python train.py --n_layer=11 --d_model=256 --experts_per_token=4 --lr_router=0.000905 --vocab_size=23942 --lr=0.00158 --beta2=0.98 --batch_tokens=[131072, 262144, 524288] --seq_len=384
Below are experts of layer 7 (counted from 0) of a mixture-of-experts language model. Rows are named router (the router's row for the expert), gate (a neuron's input weights, with its number), up (a neuron's input weights, with its number), down (a neuron's output weights, with its number) and show model dimensions 0-255. Each number is 500 + 40 x the weight over its row's rms, rounded and kept within 0 to 999. Numbers have three digits each.
After each expert's rows: a language model's description of what the expert responds to; "mostly gets" lists some tokens that are sent to it at least half of the time. This comes from a sample of Wikipedia text that the model never trained on.

# expert 52
router:523461540500424529591435493399528504500513459524554414516436486482487549536513513517548484522463538448419427539509497498549512469466507472506498528497543494500424555524494568504505502531460479451455503448502463472500478491523482492529519486502494473498488442491497513541468530533502555513578488521464512471488534482540397504460523559495447521454542509424474539483519530531466512453578465473471521456511432490445468529460554507496451518489503447529492458456480516534441446486482537498440532500556498466557516515550519553469519519422439507539469530497558477533421536510499467474492506484480529457533554506578398525458493484455506484475451545490475497534546425486446524494519538576474377594524454491552608577494467490552475492516390469513473537459483483508542539488584559
gate1:500497525518491553550504505444463541418481432434501452483479555501523590494599530530472493460430510567469510479448559521564449486441573522519472503547480479529528472490499495462509548490436479457486575528519503498517478414500481455541563439484490491524463503494458558498488499454518473562470441503485449458512476467572499531493510544545505491460546593514508514496499505460488539495526511549526539455532491425504491539471465468486481432486517438502564518515428417413515478480556489535503489569494475517560505501506519515535510438501515559520459587441555531477538514440504566508551559483526558522579499481490578539505492506560513538546449439519471520499506500414510455461517568553538501461518511479502519493522482495446447440420477402478436453520540407573468483475550485
up1:465482494593466501500478504491450472493470485539524502534517553515566503533497437573565505463505482470502445477544472497542538528419580541498571442569474415549507585507459522530467576498517498553555420470451472443487518485531512534569520499490521462473460549467479557449494506490440455566475479475479501486532459449524500437471501552462543493507490447474494536530451486453473521477486461551477561556530525423457492531513461514564487456480425492549508461490482477489518534524442515486541518534500445484470511548480487501510425489467524421504422436458574522509528463507462584485503556490537468493485393430501520564495418538470552414466525514481591497513514531468490530515434469506460550473432450535476487524517535537521482498506536515597497451516416498520536436563534501
down1:485491420502539342478461507512497525477475538482592524446519508523510459507477468469509445472531478486458491530485503520496526484463489520562476490500531490552506532519483470500481530520522524498593505524557515519498551441519466483499525558498485550515540520527462446502513542591403454493484511493494534545538525521486513510521528483491533460553466479512525463467501521516499542454526509520465515517529479503488429449455524499512555498490499465524532479473495545560485435504486448504447486540654495495443428509524608513513543513441552449501559478470564589506533486476398393562510453493511516530504449451492520584491548449492484518504549521504494489543433475522459524535477431490475530523457450501564522502561491526498519521503527520437438412544502533425446488615589463
It responds to: Common nouns after determiners. Nouns after the or his such as life, death, Sun, world, Saint, mother, and standalone S tokens.
mostly gets: " S", " life", " death", " Saint", " s", "S"

# expert 53
router:540536520466354480517473544480509494515469454528537509477492517497518589534561507533479466561547501489517500508528500518546533537503523507509447511564561424462461548477463530506461487433496490426487481476422479462475512430422530524508540503507456486508507488557541497545487516455542479536649518493471440514490507466560483465511537525493480486459500510442476480489563493494498502439495487466466491450509473449447479517556601524481515470542453454520483479442446520553477527565482470483454581502527440474433538444513496460513470512432441527534460526502576510549446556512460512520463556493504478506478513449573455532437467475509471486499484549491546453524493380525483533590498513573498449514494464527531583488499486512549503462482517520487488567489469422423490477408541575
gate0:492451478487546502429513495480531480521511482487492460464511454515545547522568490494532490525419501546504412554496513557447530470499576451488540513438493523520484598529501552588467519518547583503461488438488516474451548483495453461534447470481497492523431402485578535472456521508411516519534474532497460453464505460507403501367478475476420511520494457579547477512470465468496520534523434500507445536526448468460468557438491534518401487495489508381542451521556504500500558458461474485471481519491439504540497555469550483481529497469521479542560475503437462393496473514538536544449553526519483451498521516565548489457494501490523562437520475481472507539484542470497568479472531498432531559466494534496524528500484503510470478519524516484578491438458487495497481505411557
up0:525595500492499512567413505453505508506530451481509442520483493497506518507420527536548504507533466505477471519524546462467539459441531575465564493504407554482483545518517517499580499511479469478454551536506452427412468465473520505524511508513443527468483485451579555475452477493425450483505469553478479495466517536510519449483475523502490510528465590386493488440518473634593516503459514499468480511568562485495445541443500479484589466443574448423499576524494513483500526415482471478460505527555524550563487496467496431472480501589493517577515470482548453497537556522485512479493502498362511455479480509493462498498449501579476480501504507494466521489479514472489517439535533589520471527459525548517515528516506492537447499482522461514501514501560417513546523480560520
down0:448555495503515499564504499524501528458572569551479526469557562533522463538508464481512453513481438500458559472557433484466492484533475540503460504534543468477561526464484526525485504534477479483499454498505551457541536480438508478503587522532452432477566567528487595500541422507522512483484542523469549511572556488431546512448484502557491546492495509560591414501436491454395583395445484516562539529521528484512453488510469468548449574560519476602455535447508503483495458540531468499557541530469501509503533392560461490489452461506494537511550522496430437511500544468465492506538499525525508524472486426491472532540484545498490474532519476509480537530502438574529437514500567510527543465514455441461469443451491417570432488483498547525502523518537565498510489488519489
It responds to: Year digits in releases. Final digit of years in release dates, lifespans and date tables, as in "July 201(7)", "(187(7)–1962)", "199(9) | Online Film".
mostly gets: " century", " Bh", "–present", " annual", " ago", " future"

# expert 10
router:575530510530404449521417519476488455494505482507515507490458478477502509486555527543531440538516488497458495561515498442484477532479525554458452502502514481496498530493502463515444403505511480448462472442474459441503516511463485495554542537502518466525515399533531469481430437492539571498567512526511464484486554507611431512499580526506468510495473451435519557567552461515474484489543510481412456451519527477432504530555494514502565441530510397484457532453464516585496466469542500475462494471540427488462504514496474454445520523490504572505502538461536507487439488459463516403495505503540460535506536461585459527416464483471518544482453562455516526567509389457406530523522487551528480567525469514526602496559526493569496519521449515470520512513518423536507467493511505
gate0:554562488493490479534488475445525491491499570573468462445446452441503405497556443512533500474501459544396455517531526456567544523509529507576493479487545506508503544459426482516466432482486466510391556549497477434524519522498509513505474554539450476503463519548566463464509484440523542489530500486607436429531532484481476565456472491591433460440466508506477493468517517578442513521536460476404552449543485504530525548582485555538522545504540535449466467468515473573525402503537453575507523508492509495464489503511516458511479541473471562488488503425554477504532567490517501475519514455454461500496484520527484475547524523587494488467525542478476459552483446573464566459490458566530473450555496560486544496516503515611520453473462522524498522525492501546462517485504494
up0:423440522522525468569472479496519519546550451468543458470503548491405441481542563500517488491408515524464488513488578545438516555488518551557482504460471484539512557497510466493408527515504520546478521472493472533466552423537532497548521564527439515518548545386495535490456483492501518520485472462555513409455449578479525489527506494474486510419590505469484522535487533534563481489491499502489525510505542447561488483487489533495458487532499457502480485440441485470459504500503474570505476587517494481591464470485527417518528553601483495464450492519479483504511506488533527546500516509516440517503487482500470524435470565485499508463521506510448558530426528526478495493458584502469467539466436515489508492430436452475471461499462560477482466400538643532520457495568584
down0:493412535543552515439507545420504529442472496490470514507513441525542533458558539447538523519497530543556480504499522563461497593459419461520517478487490512460532517516506518519471489473442519522538437506520531490539494509524535495550470504539510538387479467468515431519552462478463506507533458534472533497532463523473475474467502503504534455505546462435520502516452547438493421458545521468496543498446581550508560483465494565480507431437489542520425519534538460477459586491425525417513490460479469423454467470401531509494490541520538389551432428534500486493513521504555514618531509477493499521538509504482466543585512526487465517532448483477433540519529469502519433495508449564478468504482469516405437481487522515474496524466422540496459514543454439433431461523499527
It responds to: Definition-sentence articles. The article a or an after is in opening definitions (is a Swedish commentator), plus infobox labels, colons and heading = signs.
mostly gets: " popular", " Genre", "=", " famous", "American", " Occupations"

# expert 7
router:510491506558429508516412489464550465556497415478501518527509474514520536466548454504560538500502576456475472498528528511519565472495611512496485524542517503507519514449568558485469485505480499420462512456437521420433525518486531511544489453467568402418469445487534445515504424493489520507589465481463445538533535464516418510467573547440455493539549528480457516509464488528490450438518487532473518557491507417453540470466594548438514516522474469470549463454454525572516532491473487531518465539500446502514490498483522519501552553425462499503476531517513513506491583489472467488494547511496471525499592487538507538493449515449556523545418500444428506551508410528455499525541548510460504524493499478484577491494482436496405450516424542506482564518512480498503494429511561
gate1:530579489534459510534488475480589502473463422511494563545573425467494522527482498481503493582515475510529447418519515465464468444505494493466410507422516556530442515453536483500536569573436424527515494511511534492526524564505532512509547452452586508507471510545536475438541493399541552511502396551553507466521523474531504448484467562453546567451464530516478485513455549452524488445465509497517461513522535536504511504497497502510497489532508496506499526551579553512450479512428531468499516492583584569556548554504475501503464468545501451544456513412498509469512563412487568466445493437509534468511477516470459486490488538523474510563447508457547489480510511533488517538524449554385454541477552536490526491531487455526479461527567520559492503500499467440411468494528524
up1:516472524484463540533582523479476455424489579536495484459558426457405584508450562433524496419517496481590439528454512509463521505537524511551499505503456587519517502456520520448390467474510504439546541514519467525510429521440525500507519490418485391532520547536511483494493539515522553553523485518477560492486510441465550500480508541520560528477484472512486513587501536491534522477517482527488419551543522526521514549504498543439522534502543537515518527439452503570564516539506470484476481472445555480487500550486524506514437461495513440544498525444526485411469537517495576499464471476578477456520505562466408420477502487454523501495399517493516444567486488512502541528542443577506502493505541514578502524468456571470486539574478490534463480470541532478439482462494515
down1:496506527518540526513528470458493551427481478543496505472496498559467540463506504455536502506491502537518539516456548554469496511484460489540465503456471532510538503523569491464454473501435482472546523438488504483463508494487487569513535519523528508478482501455454508507514513526494499524456453523462478541517605598459555452518561458437508510496503489501467499536487431497528537493433512593502452527536540512498578521602484539466505501514430506557619413503507456493511499545505480533524468513540418639497467539461521466495500491510430492468497521500509573584507525476439429519564480472536493546431459538456442487496510474467476479445515437577463419565435553542480564463470535494488511497494556527447391493528466525429541532512591470423482565488517478449462476457477480
It responds to: Plural noun endings. Plural nouns and plural suffixes closing a noun, often after other, two or of, such as members, teams, -ations, -ities.
mostly gets: "ations", " teams", " areas", " services", " members", " students"

# expert 51
router:483537512522342507489464519542531510493573399577584524513480432515514488471562534573535552516485549472515482501507484531569531473411528527480488509554489463538471562492512557475495405456492521468418488468450501463488525489514496537538496529532478503505537450543507463491457456528500516523550499486527501500498579478559448511504534513440455511485519486449510487514485531493491461530517457434414543457485441449450458496498599471508493469525491479481425473518520501604473494443475532520471496468572473504473525505465498482445503527490431519532456522539526523485476513521486502447496567489484476516478489483568515492467477504436568542510432519390459454483491439451500464562454570515519389547490464539491569531451473525571469553475433523513478541454533500505484438453552467
gate0:504481517464482560473472508480515389540495582466496547499455541535485529470516481483485602498433483491502504515503466407489529481460541474505447474454491487485528473541441504517449491510515466486526486520440535441509484528515465390488408552461507555460494490553443437519463542532530498510516507477512464509490504457464498451450456512496472529543463507469462490547556544489481505519489407536453536512455478432509409507420550515486456372507480469496509450549522513455480538545475500478419553489492441464474531521481516527493541571498489499620533499486482513566503534493548474476480518515558511556420563417503446516580484427503514515462502530562491499451497485498442507497467522490535549551531512468597539583563493554554527536513452524484455457498515430541453466491443539
up0:498480454526505449501533488494501502555569479502462492430536524528480434495516402473475539561463532466478505570399501547542504480529495529555548488543488504526520460529509572544471476467442525546513540460529445483550568516502517535534494420492518460496456533528459543467521529487498450456466497508485476508458402509453489467492543494496452491494539517479527521511491529514516524526551536448520548512534470604532484415488536485492439510467477507510448543529532532422560483451560562468526467519513506558514454548459401558482535537430389503507544468468418455508523487465459449558553514457452453555443526491545664525502533536428499483501548455559578525505472513466428513483513565493535469455541540437500477562510521446476521477517545468493519476494465501465483488502517461
down0:480502476481539507429440490439557472560487524503458509507526468513531506429428434495505531457467543484505524506512480496505518432533516600471490519507513451573449553478427474517568597537535511516527469498503498452544465474431571482550509528560501570517537493449438456529535527456506442440534474398454486571533499488500480592543477540479495512535436477507484473463421540500484491511419418437502569552497474556491461471462552414467407469549488530484539529488463478469495481399505528461551474510478503519585529525432511487539519506508599431543486484512450475573533516457531561507486456459474497562517470506572512490553546498522522504506547543453465494491492532513452559551469509499448592511553480503461495497459492522466500499530528476481513470524445485439517539486530533
It responds to: Determiners and possessives. Articles and possessive words before nouns, such as the, a, its, their, his, 's, often after of, with or in.
mostly gets: " its", " their", " my", " whose", " Its", "'s"

# expert 58
router:521507503523424537492477508383568479450477427526543515477490471516531508524559520515552480493527556462507438471526552526507494548411532530529470486539493542499504549469505494481443469460446495488468433463508417501514460516436545490549583499470485436491476461513505398501513531536515586513574471464459491519493569429552487527468501488450480497493528523478460468462538553451570468474464492440477520473476454452378531526498563573499484530518485447466400529474467492591471483489477466546474525508563442522477536531514531458454566546482541486508506507508577505511410488557494475464453521522555472509557561491549519538451457466483528496478433571488454449556518427520470502490559530442520457495512493527596525499496497522511444576531473486453526509518472520563495492475471560
gate1:571451535498514477427552424575537461519551486500504491507501531421568441510511517497487466492445537511542532505563552489494496460500479449392467482483511479549523507549507496522574509465501534518500447472523530426480488576499516487621491467448542522514486466486473491542600513429479483466518549410418485458511471483503517524507439422523507485477527474493486503526444401457465518437551566500531444460439540554498491475572560452472506491474491403446546543492510541515520528506510514475539475451531526508451530428517514495511502559496505492480590491518483469508458558508509461532461528518521507538481465435531500426508484459526513583534513470511593540436541437449570496454465461505547454545496559517528537454491512502502547494541470461436471513563465490550491428519472551
up1:484575488508479561498572460563439490448507545557577442494525462538492468543422525494448483515526468477540522470512547492518533504460508485481558497523434486485440432491468547536474410406545427483598484475537477487475564520525493491503488604450520452500537532568483530495502530470467443465488494544496501507468467464565521480470500498520499509537553490478505581474551542527499487536542436582503584403491493441486389527506520536499467489504462537510523494489460537500459450453548449507512445566554442581508419511451471527523496480471507477461534481484586481496538500482543523495492544510527453512540539465486544502502478509439478515476534490541464500412534448443583570491522472520501520538546537477507518542456489520530442491444548392508483455414510482534486500453466489
down1:418536593454526497511500414556489541519540420579439523435389513489451574431515561528486453432451499514511529472414484484505497474507473546417572492491517480488491533573505573539519500489527476492478438517458512469508490442499475530424520448489483512516557547478483503396516471491460502563541445508510499576532568579495475499495564473497537475485488530521547542469529500447523494496459485516540473541463459485506461468490502440467448489481533535516456473493510553490503520513527552474464528494564486567415487550454467531561540493584520494567504500531487544543482492482491539536524488494437606486503482544483502495481489533527598543557487550467454457485461506524517489596428527547472470446472494503505530564505489455525529474567503467474536517528531549463549461485570544
It responds to: Surnames and name endings. Surnames like Smith, Jones, Brown, and final pieces of surnames such as -son, -ley, -ton, -ović.
mostly gets: " Smith", " Jones", " Johnson", " Brown", " Wilson", " Taylor"

# expert 45
router:567504532508425465483496489412516442480521434539578479550467500505541484488525581553511525547532527507477500462500521501553521452484506505520470474515554518501512528513461494486522508484500506437455463467478501438474426508457555491553515471488489426496557460535505457530484539521528538504572433500495559529511468473524492468493532506534463460489472574453510568438504584521477434494494500486464524486463446494442484471496531510447501514553484430504421486471431504562395513518509502475488518518561447516501455484511565463559520567449484539584444493544496509510406527508506598500498536498475494518475507471508468603467476414502501500498494541458479421451509429523515503559472478554513423570462466520479606545537510498557453453464442483478502579525461475465441489409543579
gate1:581440570489480562471456503502542437481481540521514407529543468457538527450508485575519482464480515495507534422512432464489499466467531453507500452496534534479511466467476484566554528570457457486481570461460521417468495483529539500489512540569523425462468451509526491472435552530479542488522487558466476418498506493469507497505498481539483458574515491442472484477501467453440493532585482468464608464414536514510588432496554572526516441495467487473527510569462577487458544628590507468445515517482460542504498546492512510528441592462495515469472545525493513476471486501552525567520544499458528442472524547478547541491507504513507510503537471466525438534517503476506446537478505552518502521506519567546508495438461483546476463529463541575489500478420532509458433491453574
up1:427513504517574473465504501498402534521524503477482556470497529559513508474472510459538539444513500474443490581509472526523521555446547524459478521524515471548507506510552486498416534505480500583474479501568410527579551505502473438497538487452485522517564613456428482543494407429527441536491506449479518519505525486504448504562485493486552474457477471519441473544474550533590544527503495509552448497497486480512514574513486405515502524477506461514508460521581462492501482392467509473559480495561479466539472423508560506477537527496485422506501462526490526499531573487476455408465478487524499442528500477498490499487470487514472452502445548588503571453468510569500575487499481444449430425503513483523571491524409530485457604512509487437514475511484470515517560495473513
down1:487474467461520391526502520499437462452444459488600545516481541524492547521480493438541470519499481489494473462533509513506519479460490521474494440520529512457521524482492497506501474517532506490414531430465465473463539539510501479514501459468509519469502553522526590508463469481433472492565570505501448461502597506501490456501538532438525498478566479542468478577482476546454502506569506521481430541476504495508466505464477482590538524472466591544476553558526535435540444486451383562506460507420495559506534520531449524475488479543563475475441487440473506484480452430534480538444433483477525504628497500496566524464523553579516527508512467486587503441537526444546562513502526445489453586501450549539594470502553469475486454572486500498459498521495531524494470559492437
It responds to: Temporal prepositions and conjunctions. Prepositions and conjunctions that start time or circumstance phrases, such as in, during, under, before, until, when, after, often at sentence start.
mostly gets: " when", " during", " under", " before", " until", "In"

# expert 61
router:456485475482477492497507484448487481528419466474534472480525471502461541536505528525559481512488517520481507566532522551464521529412552533462518504553514504546460557523507501504501473452535474501449454432448436450515455443479509529589540508476512410464542485517482456539492527472505573567672467490469498533489518407563420487494528506475485513495548519448463508494521515470493427487478447429488557473470479416338471478509554471494477540518524409437428526519479491543445468501440537500483521503554458521459510517591505514492467502454521522493432533464499558527488516504487503449456477566507479522506511450546521567461491465431530533540481559479494494502515462465432552561547560463533446511529489531509555511523510515539479545464414507522538559469487476509541485472514506
gate1:418445441441448490476542473493434509563473509446481545496472547473471549524514475449453476483550501563526461558549526512503422535431499511447470496524548530527517481500505514469524522507509537476450492468479474536472535390569536500490545491509498503519536462493506526561523456453462513538512525524511428482539488499464554534560523483558504464499526440465473502511485492512474512495437504533517529496506466525434510462536553433497496453524557512503544554501543517460512546478557497434480506407531452435556512465541486515523486462497501535415476526479527443481414487505461436531578507483452467496465523489590514618567509520478486564560475515537457521468486484451575558528581490449533562490508582444519520537506477562521423523533573505457517476453428464578585427506472464
up1:500482495503501478452528507517504448568564468509518529439511463462542476484562476440473485499578462457432518550488515557496530440525417465459506483468477482447532520456587517538505467559474530545489527497494573466510532463588549429550521428550540501489541517409420510515551445463510503445476489517486454433489467503485417572541527457533550551518476530476563527546524477536533550531481540453469457505536482503445502462473564530557532536513603527465420491454447489492484498494531554468514576514437474390506527594551531472526610523497491448508509490491480417488502462477481547485492418467497512515474455495496456475540527477449546483544526450473455551506494525507481517547479493479460470456504595507477510487558480484481469462428468500506454485525588534450537522516484500
down1:464541545483507460547478569537473418492545450480476516602550471495502434464477519540508468492527411522506488532526544525462497495522493500448508477545531498472526435555528578472528537531448508482555505477506509494485553499490511472472462484470424532548530567472397510509495533463497510597464480521471467471482505488479429520486501448445493450591492568532526482538536552523469509523531522563480417519494517440530575517483505514532606491475528536517522500490528508497499469557478439485540544524451539481455546481471525478481543515542505506515567567411444525525457573501488523470480475561483476533478490533553483491533477472529530498461524486447550430565511508528489527503522400381521469515464519542438492527599480434462529397440488478548491432456500513471517489418564465
It responds to: Foreign name syllables. Vowel-rich word-internal syllables in non-English names and words, often Indian or Japanese, such as -ra in mantra, ā, -ino.
mostly gets: "ō", "ā", "ala", "ato", "ao", "ati"

# expert 60
router:566460487506442473489467491445561484533509437484531512479499513487535507460482456482545475484467594475524469515532565469557507519448544503426417602528544482513447547484503523469480494458507583498407517454500483468498478559516451531579517512434522504477546523523475429531474473508568564543565516576502502462519541476525459535506535519543403521493505461492516501529527515524527453517552509505427483494521433493359483520515523513500502544498499435459442513454489494569483531543498497507465481510529468521454503500508515537431477516463504516515541512468477534445467559503499475473478486514532544500490470507473536496512489440462549502450420565456492468493589375471479503499515492496487469542551489521500579566504426510527429479522418539466479588524433443501537410436524567
gate1:499520484528517474533518485501462526513462515579458409589534522526451530533524544518531510524442506507477484529399485463545456567438516509545498540497521447437495432498621481501463462543575486462510465450474488532446531522542556520461483501485532560448493483434497528490474450479451460493533503490471541499511531474425405488424550520444538527480493473541415570480462500490541524464540499540458432502534476459545465563513478555415537541503428502506511476514470472554526495498502509485429473531461445536486479523495468503428520553494523517428480456576447445462480533540539547502494488570453486482510517534492460436493480485460545465449503535522499489498567463449452471512430541470443501472477493520555510549471496509511492490462471503474523454424429599555577438459564439
up1:497441559509450486464608576508505437491460513550490469473463490542494541526551479435474462437495432556464484474527519442551540489551506453516448460521514455447463463494513433505498544477492544586488495528503439493548492539507526484557470490455550501505462528474490420543461523536499502486494510550486493515521526489453572521584494544449506459484448473474543456474529572494531452455541533551474451518459507536541449489455510474480526494443506556483509435496541513449432575468537464431496609493487486513491517476477410540578526436525482487568533509434487490543509499496471530464535564496468505468477583457459513591471407379498532523427499530484531527507527459498561497530483529475514445539494484495527490536478522537522496478429516525539475413472434506512558415498458532
down1:541503432444564465383465528552511482539440529409466449528517461472529503491461535481550528501519519509454475547506489577436527574453454513408484440519511472471474535476516531459503463520526427527511522532529498451524473506585461458469561407531488515508544529547474495497515476520496501484525566461515559503542452464528434520487541490538531554480512487551406555471484540529514539526502456479524493539577478513539485519511535550499483520464496507470477489536492479527454464486552526509521529548495521557455407480520475462506549557447513580462551458507509492444501535486499486534441559430452418566479508542522475466425570504497497470500545541440496486559529511439525538484488564483555561522500509491503458550475505433494506423495465493515478462522455447442523377541411457
It responds to: Category label nouns. Nouns naming a type, class or number in infobox and table labels, such as Type, Class, Position, Route, Episode, Sheet.
mostly gets: " Type", " Class", " Position", " Route", " type", " Label"

# expert 29
router:528534574512403486522529524551490501461482405506573553548489446517521508503525497543500529481534557517489467439514529529493521518493541547469426555540521474443455521470514484517486530446470493420443460453422473382518487452506519537505545466500513425473516456532536451514479474491471562499547504498463473523487510496527512515502560554501471446475525483419487502506533534512521437493502491475411420490494469455405509520546560480500500503549483434504448497465495488579461471437455495497510510512574478530434466483516507491459465545505465473521448523483571519435435551499478525440463504501516464536519528479560488499383472443475509542531416576402460502505574445508439489516523535521529396518505476549525535496453492527594438577503460518515513552484544478517506489533554502
gate0:505409524483490524516513469479521512513525620429526489436494483462489536546530435504429464429552488548529453478530521504504428480528484531594474432480507522471483553506482432518456518537459514512525466506479486488555536482420540499467520402532455537455476542515418477486470550521511491511503531494526460568523462444458493477481520512467515485522556556439491455425562496482482563444480497529468573532451508556480487456454493517508413481528517450516497512503475499402496554563548580560576572505450517517504484492573555496523501528513457469488574508528510542518533536512533452495438472473499543561488527561497502502456486508538524529471569452577436523510601541475508490484483516532525558508441492472524496460549480519454443492465445473488530597495420514515543586533506485
up0:531499456480561390450498500492470491527481486499522489494515533464525526478495477460539453501530450450458567533507448543542497552440492472493468520498522455500513447508515514547516469479456499556508616424509513602476525442526525436466476490509495460454534531469484472558488531451472438541479535492502505417471531546501444526530550507533566474509481482607498507554484518466608499512523484542476454512475535518503492493503538535571533555520533520411523480503497481516486484501524460438448489502503510512479569595514491559561485435500541481563520505536507545509603492575515508456572569433512505490563469475493478551553476438566509485508563489416540521477490455470563487459540472500531494515454497583548504579443529437523519444483421565513510463478488463393525501510468489
down0:465483507478552442470492590599546529483487506514560477478556519460560574517541575467436485506489522542522502518574478536503542532547529530443480534410506473497465476431513489581563525498463549462522503484541532482591506419535538505482460520514449488470515554463486478517535517469523480505488499471516489571473444572527476484568502546565543471520480445500528508515507480546440554528522479510495525534491512479457586515567566512520477489584510518499504483536531502605447586523493584525530560555478539479462477531498479531488538507550479466463495458475447467456413507502516486524443450455559487508532511520450533415528448517529491418449427526432460513448516467484521425481484518455505487531500586476506392541518445464468472550509452539482499573469508515499471516494530452
It responds to: Determiners and possessives. Articles and possessive pronouns after prepositions, mostly "the", "his", "her", "their", as in "in his early teens", "before the 2003".
mostly gets: " his", " His", " her", " our", " my", " their"

# expert 23
router:541547500470430476493457512452465504509454441508497482500505479479449523516547501497519489519572517492500471514563487521543534534515525501490490525557521425473544542502438514506440508433472489449434516478433499454494489498439509542556550528488453435489516505549521471502517521470549532496627512484484456531520534445526486518515562562510494461477545491454429475495561485543486462445484460490466457408506488430465436547542574509504509484550460443550452480428449499565454542527477492503489565515471454509414513417496476521485508526423405534505455535495553514537466547540492520481450554508483482549513524467552453520424461479539487457470489528484541500530470321532465516590529535543508478502509497511518592490510503502522476526483463485498485596503467419472512538444468573
gate1:551510432531495568553469450529480515474543508496506434449469481507478527519521505483537472539559529479546520473543520560578501503482546518484506566614528475496436573525484500430472529454506487593532507469478452501460599505502487456594505561503467405543547488531474500450537513410477451495536480466484526473560523458469515475522508487548506531593459474415478492462492519525503533519568466540554471448540446512469387544530552536519449465462462475530515490520507552492461487559424460466468517493543494484545544521457502506529513487501467457499459509477519520538393515508553496556490554514483431488487515515544467503438451499493494583448518450517532426439511399496515534491474527537502468487481511458479563525428392512517507490490495590505495484489491518485486446517570463
up1:553567512495558502447446527504473482532504546426454482529515486483528524515455503457556548519496572509597499532463578401578479457496501465495558509512523493451470483525507517551517478469499471522480502494466400471477469574484538465529435583470416430494487500555557459414505525513523510442500481510517491500504485441459529526484484493521503555485432502475471489485504467604464484519567477470522456505440395434552481521540484479530466457512444490507488560479470518515410494535469442478464502537617488562435547564460523551511486506517461462498501522532484495529488438501495487523486541481478491518495508515547495410515539489536511552460575433497535512422510443443460482486555501497467450550512554476454495503467490481515538576547495565521498443483594441533471515507417484
down1:567496478553460475520529561476452453439583520515531501485492534583536435568489579480543552542481521483543534542474545463535467507491482510505478536485511429460529529488501597564423520489523410509515451466516489503533500487496526605470535492500482513552521522484489508513480503504400496481502522469445510539494481461495533492446475544582513520532426478453522440518462432506486495439537521476421459470500525473459611501515464553520513441529530544525440539495408492485487523526473453428536468491534533584515540530495487421476475529561495544551527487500521548487496476446529527490598552522457535589502493480421441514505514516557508446462543455483452438529478522515561522505506461427511496478487504516528469514506562489436402529451461429450455501541510505447482492481563491
It responds to: Year final digits. Last digit of a four-digit year and the comma or parenthesis after it in biographies and citations, as in 191(2), 198(7), "2005,".
mostly gets: " century", " BCE", "–present", " northwest", " respectively", " north"

# expert 34
router:483502493439429530512481503413520484475451523476539560502506500500485509466456455568526520558576534490500469582526555530521530524484523524459453470529469470488486484493469494489497443504501460464481542495445446469481558533460539477520500516552490438511555464480535445468496512511526514519499471584517546508491505435587429504487522554474499449470573516487490523467468511522501444452544514470466452440490446458450470513544553542529502514586514430428399491456466559654521469513407517489464475516492431468490523516518508470527460492415509528510442463457489543447467576498508531449507510541490475507501537445522467481376486483475517495504409583479502452496546459514460511496524544515506519505464540567479634506496455551526452483507505529518497589496500498497453495457528569
gate1:529498541560531419501514545496496558518451507464593475433511617479435464441517478478515438346525471559464471479508488479457533471512473479513432457499569464491500487476530447449519496488491453562491513499524519494487534483559500428495492454535547463573453473542533551511496464495515462531502485466467409443444458555491444495528473534539530502440430571425462423506477464474492523455483501494473515548550522396502490550592556444580490514505496501512518458485520458482483503616551481499543505505516488433552510533479469564508463567542566455430516469476508543483459521538479536457517510495511467510521530559524556547468493524532536546539510466546519486485481484434508494461541519505458481471512542491444511493464516492552454485513447507539507505553475517549562535472588528
up1:493531560427537376522530519527507515503518511514531470478500509546460488470432465524559447521506496565503582561434458534496464495512457509542429506477520474434501470498504493474518556498523478510474542534486470420517504552486500447525507542549499390533497562519561529475519496468509497483479473446453455502443485531575466494556469420536532488491462524489547455575465509470502535475509455546374515522461505505507453499496540532503477479538470531450566539553525521515452543496462524449422449515457489465549514508486411536482483503477532502489585487461436520514493501419451527507552446528496483560544535491494511557506608445470496516499539519503485439412520496450376507472551480496493562526532526480511490571450487540566509457533483558523504547468490536576457573461502531
down1:452513446562503488479533525554427495481497455525523523519496496511445509485510514527513470491486521423427529486500458529477516454499551511495625506497561477484490488504485510526479531408518517472526466498506534500538490489567448509500531481441498509458480480514546442490490509553476457512543528520621419525501505515461530544458512489438466483535511498461450483524528552467500408503440502532541538499484476512443505507486524505501474495493483538596487441546414498498481518470558481510529485512541494519484563470453573560507501531488501552470498513557490491513514438534506482481443456581489472449540467527538514553553432491523543473511534485500518497539495471494455454460564504547547452483540519608508584415555495429442497513444589478506478466413575496614522629441461576
It responds to: Prepositions after verbs and nouns. Prepositions for, to, of, with following a verb or noun that governs them (nominated for, professor of, tasked with).
mostly gets: " for", " For", "For", " To", " towards", " allow"